Experts of a small language model: 192 SwiGLU neurons an expert.
Below are experts of layer 5 (counted from 0) of a mixture-of-experts language model. Rows are named down (a neuron's output weights, with its number) and show model dimensions 0-159. Each number is 128 + 32 x the weight over its row's rms, rounded and kept within 0 to 255.
Before each expert's rows: "comes before" lists some tokens at least twice as common just after its tokens as in all text. This comes from a sample of Wikipedia text that the model never trained on. Tokens count by the router's weight.

# expert 28
comes before: " the", " a", " his", " 18", " Carolina", " place"
down0 [104 160  91 152 130 124 106 139  71 126 111  86 115 148 134 136  86 178 113  89 136 123 155 161 129 139 182 156  78 108 105 159 148 179  87 126 166 122  95 103 197 145 190 131 112 108 100 160 135  83 155 105 123 133 134  75 156 115 178  75 110 128  71  96 177 144  55 133 184 145 138 135  93 137 137  93 133  74 166 103 156 134 139 131 109 138 128 122 122 163 130 134 103 156 160  97 150 187 122 116 135  85 137 121 175 162 138  76 154  67 154 120 116  82 105 183  63 131 163 162 140 139 137  92 115  83 106 193 141 131 126 145 211 193 116 126 137 142 146 110 137 119 181 121  88 164 141  99 131 178 143 102 159 155 133 124 113 100 130  86]

# expert 14
comes before: ",", " |", " (", "a", "i", "'"
down0 [ 75 198 142  93 129 139 107 117 127 107 111  98 139 111 148  82 125 105 123 111 132  74 130 168 152 186 113 160  96 133 175 141 137 124 120 142 154 128 151 120 114 109  92 127 121 131 121  89 119 131 108 140 193 154 143 173  87 104 104 119 194 105 124 108 109 116  87 119  98 119 191  92 145  93 131 114  81 172 152 170 116 104 103 107 174 155 103 170 107 171 104 163 104 154 147 151 104 123  82  86 190 105  68 153 175 132 150 145 105 132  86  89 153 130  37 140 145  80 147 146 111 136 106 180 156 158 139 204 100  96 134 102 138 220 162 118 125 194  82 146 127 161  92 169 116 139 154 122 167  92 137  89 104 113 141 157 137 122 125 145]

# expert 9
comes before: "\n\n", " The", " He", " In", " It", " She"
down0 [142 110 102 186 114 157  90 106 128 158 129 126  57 129 159 189  85 162  92  69 109 202 129 109 137 117 140  96 162  79 135  99 139 153 104 153 172 113 132 115 162 130  94 133 145 118 163 134 164 160 116  95 139 163 193 165 151 147 138 104 117 130 169 178 130 131 132 164 154 159 125  86 125 150 190 178 134  89  70  42 138 139  80 146 147 105 125 164 172 158  76 178 110 131 108  99  96 176  89 176  86  97 139 118  94 174 145 123  91  97 109 117 165 176 126  77 108 160 109 113 158 123 111 124 142 146 122  53 142  97 132 131 168 147 104 133 100 145 108 111 172 103 151 114 132 136 150 100 113 150 124  89 142 121 136 100 140 133 100 134]

# expert 30
comes before: "\n", "  ", " 0", " 1", " 2", " 3"
down1 [126 143 132 117 118  86 130  98 102  65 105 132 144 177 182 149 131  83 118  93 120  71 122 134  96 106  95 142 114 105 168 144 148 133 148 118 105 155 133  50 143 127  82  94 129 105 126  85 127  95 123  99 142 140 144  27 127 130 157 156 203 191 115  54 181 100 118  91 124 127 102 131  70 167 132 132 110 121 236 178 125 150 194 167 159 175 141 106 146  96  65 168 125  99 122 123 149 132 111 164 153 121  98 136  63 116 135 110 110 116 138 126 105 138 108 105 147 130 120 137 142 139 155 154 108 125  61 127 106 122 167 152 136 153 104 104 134 161 145  93 129 145 118 234 105 137 132 114 132 125  82 150 129 126 122 177 129 116 236 148]

# expert 13
comes before: ".", ",", " of", " and", " in", " are"
down0 [111 129  89 150 123 109 112 120 153 107 114 139 120  41 115 161 134 173 135 178 157 142 105 141 136  91 121  91  99 137 123 138 143 173 152 112  97 103 139 203  65  96  91 117 138  74 147  95 101  92 136  97  52 124 154  93  93  89  87 140 118 140 175 137 166 186 140 141 106 110 154 173 151 200 130 158  81  79 120 123  61 110 164 167 131 145 133 127  89 129  58 100 126 125 112 196 109  34 174  95 156 110 135 178  72 143  34 136 109 162 107 135 109 118  90 155 120  92 142 157  50 114 107 166 145 106 137 174  97 126 188 139 157 139 103 115 120 132 135 134 113 105 161 144 129 207 132 115  83 164 148 136  91 101 155 106 142  78 134 138]

# expert 0
comes before: ",", " |", " (", "\n", " and", " City"
down0 [126 176 141  90 164  94 108 142 137 144 145 156 146 139 159 147  80 174 130 157 117  22 107 102 150 180  96 101 174 153 115 131 146 138  73 151 118 122 112 177 125  93 225 128 106 153 172 140 153 116 154  94 103 145 151 143 162 152  88 139  42  87 164 128 130 161 154 139 142 190 162 170 149 153 120 168 125 118 109 133 186 111 104  80 147 102  69 112  94  88 206  87 127 109 134 138  90 148 158  90 112  92 151  85 211 139 107  65  79 169 174 183  99 155  95 113  82  98 113 165 175  50 108  98 108 147 124 120 120 106 152 157  56 132 201 114  85 152 103 121 143  97  88  99  92 124  93 131 149 110  94 125 127 141 193 170 115 106  97  80]

# expert 3
comes before: "s", "ing", "ed", "er", "ers", " of"
down0 [ 77 135 116 142 101 167  90 141 121 100 139  54 141 137 176 172 122 181 146 108 162  92 159  71 156  58 126  19 152 103 113 135 143  96  60  68  82  85 147 185  86 141 143  96 111  84 124 152  75  93 135 134 125 134 106 139  92 159 177 125 149 148 132 115  82 119 143 145 116 112 102  67 150  96 135  92 159 212 162 136 102 146 121 137 161 111 135 104 129 138 154 124 121 174 171 109 114 153 132 175 109 247 138 108  78  92 152 158  93 162 105 142 124 101 127 193 110 115 119 160  98 163 154 124 126  95 132 131 113 146 111 148 122 121 151 150 144 163 157 124 150  98 157 115 184 125 136 125  92  78 155 132 130 148 112 153 146 136 182 131]

# expert 24
comes before: " |", ".", "–", ",", ";", ":"
down1 [ 85 174 139 163  91  94 134  99 174 149 144 154  96 176 126 153 150 118 129 122 149 120 101  33 162 148  90 112 116 134  55 175  79 106 155 122  91  88 164 143 188 130 128 172 140 111  53 190 134 113 147 128  89 146 122 105 159 109  93 109 136 161 193 167 161 123 101 114 154 112 153 126 161 114 165 149 119  75 173 148 131 129  80 170 142 124 150 153 101 139 162 147  98 108 103 120 159 128  70 160 101  76 133  93 138 121 111 122 121  82 104 104 108 178 104 105  92  69 139 115 102 128 122 115  80 124 123 173 165 111 108 135  98 163 132  97 217  69 209  67 135 159 127 107  99 106 115 101 157 130 133 140 152 120 186  79  91 105 120 109]

# expert 2
comes before: "s", " of", " the", ":", " in", " for"
down1 [134 121 116 184 118 118 148 119 142 152  89 148 153 104  93 175 137 128  71 122 148 135 130 101 121 175  74 137  75 151 181 148 157 187  40 122 133 202 157 144 160 138 111 114 126  95 153 136  99 153  83  72 129 126 130 168 144 142 107  98 125 135 154 135 107  95 221 125 121  77 190 117 110 125 148 121 182 162 112 155 121 100 179 112 144 120 167 123 132 154  36 130 160  77 145  81 129 170 168 130 117 154 180 134 134 145 155 101 104 143 151 137 148 119 142 108  97 153 189 172 132 132 101 144 145 208  95 135 178 137 129 131 147  97 123 104 102 103 146 141 174 126  56 195 162 155 163 146 196 118 148 151 161  97  64 135 127 193 130 125]

# expert 21
comes before: "-", "|", " •", " Born", " Country", " Coordinates"
down1 [188 104 129 123 132 150 101 175 135 209 165 102 178 140 102 195 120 109 193 137 136 139 102  96 119 155 177 125 164 144 127 125  96 131 137 122 178 174 128 111 138 110 111 132 118 154 128 174 164 126 177  99 141 134 138 123 135 159 131 141 147 167 144 166 148  80 135 117  71  60 108 156 129 115 149 109 104 150 164 103 131 101 133 155 134 164 127 174 117 189 102  85 107 141 151 140  98  98 135 132  94 202  88  44 121 101 150 157 117 156 110  46 139  76 158 136 116 121  65 132 138 158 159 100 122 173 107 158 132 106 114 155  83  74 139 141 113 134 105 147 180 102  72 155 102  96 154 200 125  62 194 158 148 140 160 127 135 166  71 137]

# expert 22
comes before: ".", "N", "E", " States", "L", "W"
down0 [147 166 132 104 176 151  78 167 146  92 149 115  90 116 150 129 135 205  91 129 142 116 127 132 128  98 131 151  85 184 188  91 107  93 125  67 160 127  95 132  99 158  98 135 121 163 153 148 131 127 197  93 206 103 123 115 144  64 114 124 102 115 135  96 133 154 156 141 132  94 165 110 167  93 135 132 150  82  92 133 138  73 204 167 139 144 108 111 146 163 168 140 108 158  82 107 124 122 138 125 121 106 111 104 173 124 116  79 104 196 125 151 103 138 117 109 170 146  68 160 182 120  67 120 104 101 171 130 105 123  53 143 110 134 142 101 154  95 158 104 145  61  96  96 210 126 145  87 108  64  87 134 136 148 161 133  82 113 127 131]

# expert 29
comes before: "=", "The", "In", "\n\n", "M", "On"
down1 [ 67 127 119 112  96 180 129 149 111 122  99 131  34 158 100  79 104 179 138  99 170 159  88 114 133  13 187 183 163 133 109  81 153 128  73 118  93 109 124 153 134  89 138 137 104 158 121 144 108 139  99 147 121 117 163 132 112 155 163  62 117 130 152 106  83 125 151  71 178 233 133 110 108 126 153 114  75  94  93 116 163  86 143 173 171 131 154 110  84 131 112 134 126  75 144 196  99 156 119 151 123  92 166 107 133 181 117 145 138 154  82 117 108 119  96 152 201 120  96 165  65 128 107 132  73 143 199 130 139 107 113 159 151 164 176 100 120 208 162 135 155 116 109 140 141  73  90 181  99 131  95 172 182 112 115 149 161 137 130 109]

# expert 26
comes before: " by", " to", " a", " in", " the", " on"
down0 [111  77 101 193 129 130 136 184 123 158 138 184 122 134 126 142 156 119 168 169 129 196 208 153  87 110 103 121 134 175 170  93 133 111 164 157 165  99  81 126  96  93 176 149 120 139 111 145 168 129 117  72 185 169 117  59 104  99  66  90 156 108 141  91 131 156 252 158 167 102 167 106 152 154  95 120 136 156 193 105 186 158 127 155 164  97 113 105 135 155 118  93 104 139 101 140  79 126 115 121 172 128 134  98  93 156 155 192 129 169 112 104 112 101 141 126 100 116 121  94 193 118  74 118  97 196 121 216  79 118 156  86 105  89 147 124 160 118 101 147 168 122 118 101 129 101 107 129 111 127 134 116 100 132 141 149 126 102 119 178]

# expert 6
comes before: " |", "%", ")", "\n", ";", " ("
down0 [119 115 134 151 169  70 170 127 193 149 105 115 129 202 146  80  99 129 113 166 116 169  61 121 132 110  86 107 109  70 164 155 148 185 154 102 143 109  97 103  55 131 152 130 135 122 166 121 158 131 117 114 158 164 163 100 163  98 145 131 129 128 123  76 107 101 120 168 135 121 120 147 142 123 167 144 158  52 155  78 141 177 150 128 112 103 103 187 144 155 112 131 108 141  74 138 204 130 118 137 126 149  90 176 137 175 111 112 110 145  97 139 117 134 202 139 166 106 145 122  87 148 147  86  89 141 110 116 133 131 120  53 116  91 120 111 100  86 115 133 134 124 117 168  88 175 138  83 113 167 155 158 108 157 123 137 164 149 127 168]

# expert 15
comes before: "on", "s", "ti", "n", "al", " and"
down0 [133  88  98 109 137  91 118 128 165  95 134 118 163 149 154  98 187 143 149 201 114 157 152 185 154 145 158 109 116 137 124  80 156 121 133 141 115 120 125  84 173 129  83 179 182 136 107 157 132 146 130 172  97 120 182 101 128 141  81 116 116  85  98 145 148  87 131 112 182  86 164 106 165 152 130 145 142  99 159 178 111 136 110 160  78 123 111 133 150 171 167 175  71 141 131 170 109 136 109 179 119 157 126 184 106 142 122 124 163 148 136 167  82 139 164  99 142 165  75 119 125 117 100 159 107 144 189 132 179 115  84 152 171 147 153 158 119 110  81 103  97 148 141 205  57 119  64  96 171  90 137 121 143 136 130 145  46 118 131 122]

# expert 7
comes before: ")", " |", "–", ":", ",", "0"
down0 [158 107 109 115 114 100 219 110 133  90  99 104 132 100 101 102 122 129 126 101 159 145 118 144 123 137 149  52 102  89 119 171 115 174 109 107 138 175 115 184 101 129 128 161 160  94  74 122 157 109 167  78 121 167 121 111 128 133  66 138  99 162 119 164 118 155 120 116 163 131 157 135 112  94 161 108 153 173 144 180 182  96 185 115  75 109 108 114  97 114 159 112 145  72 117 134 157  97 178 106 124 221 104 129 172 142 123 122 178 156 106 165 110 145 113  98 149 136  91 167 153 165 154 152 141 119 147  79  95 138 125  85 121 126 128 170 220  84 163 102  82 120 115 125 161 125 133 137 134 129 129 190 155  81 180 134 189  66 194  87]

# expert 4
comes before: " |", "h", "|", "t", " JPL", "ham"
down0 [113 123 191  65 105 153 160  34 115  92 100  50 150 123 115 122 162 132 176 102 120 102 155 144 172  79  81 109 159 142 124  86 133 149 144 114 172 133 104 129 122 115 111  94 111  96  93 121 114 112 172 192 123  83 138 136  75 100 179 112 139 139 107 123 108  97 155  73  35 112 121 163 151  95 139 118 128 144 137 158  54 137  76  73  99 159 188  96 118 109 134  97 105 159 114  94 112  99  82  96 105 164 132 169 108  70 149 168 127 185 109 121 115  84 114 127 151  88 153 151 140 142 125 130 153 108 119 130 143 121  88  95 136 132 108  98 149 197  81 128 117 124 152 121 157  99  97 127 182 100 137 115 148 166  83 133  12 108 135 129]

# expert 31
comes before: "d", " been", " be", "s", " not", " a"
down1 [154 106  77 110 137 119  66  90 151 142 132 147 157 127 150 174 144 120 147 114 125 182 138 142 124 180 130  79  90 165 105  93 118 154 130 119 106 117 160 129 153 136 144 114  97 175 137  85 109 103 178 114  63 120  93 152 127 144 131  89 156 130 119 142 110 146 124  78 142 112 184 149 125 153 157 125 137 163 109 166 124 193 139  72 110 125 138 139 136 124 166 105  84 106 117 145  99 133 130 132 165 135  89  60 126  84 117 109 129  79  65 173 150 136 118 138  91 150 197 150  83 160 201 180 161 136 146 174 119 129 157 105 163 144 150 102 121 116  75 129 158  84 105 138 171 114  91  95 150 160 141 112 151 122  96 119 142 120  94 124]

# expert 27
comes before: " the", " a", " his", " be", " her", " their"
down0 [149 120 126 142 168 149 116 106 129  95 125 140 120 144 110 113 122 125  96 169 136 147  86 111 102 165 193 133 170 107 114  94 124 144  71 151  74  62 116 133 134 118  88 170 179 130 150  87  85 161  78 205 186 110 120 137 102  57  94  75 142  99 130 120 133 140 144 146 124 124 122  87 180 124 112 110 113 141 169 129 133  77 104  92 147 106 196  85 132 122 116 191 112 132 129  84 147 128 183 128 168 111 132 175 103 123 108 188 161 141 184 163 133 119  77  82 137  61 180  97 144 121 184  82 152 166 153 185 139  67  99 144 152 141 153 170 114  72 104  56 171 114 153 152 140  92 124 133  72  81  95 158 118 108 145 159 124 154 126 132]

# expert 10
comes before: " of", "ion", "s", "ive", " in", "ial"
down7 [156 141 155 136  94 100 113 105 147 125 135 141 157 164 118 104 124 116 135 136 199 158 156  91 103 139 122 101 125 128 131 191  60 157  92 143 161 132 123 153 158 147 134 162  98  97 165 188 146 102  74 138 163 159 206 111  88 178 161 110  98 140 103 105 160  97 112 150  76 128 109 125 177 142 122 130 136 198 164  97  95 165 112 136 111 135  76 167 125  69 134 204  87 109 138 187 153  98  49 186 149 122 155 147 104  83  82 116 151 156 134  91 139 147  72  75 153 168 104  85  84 142 136  93  83  98 152  83 134  98 112 135 165 187  97 153 126  90 174 133 160 100  92 152 112  83 119 111 117  90 150 149 121 117  88  91 110 157 134 147]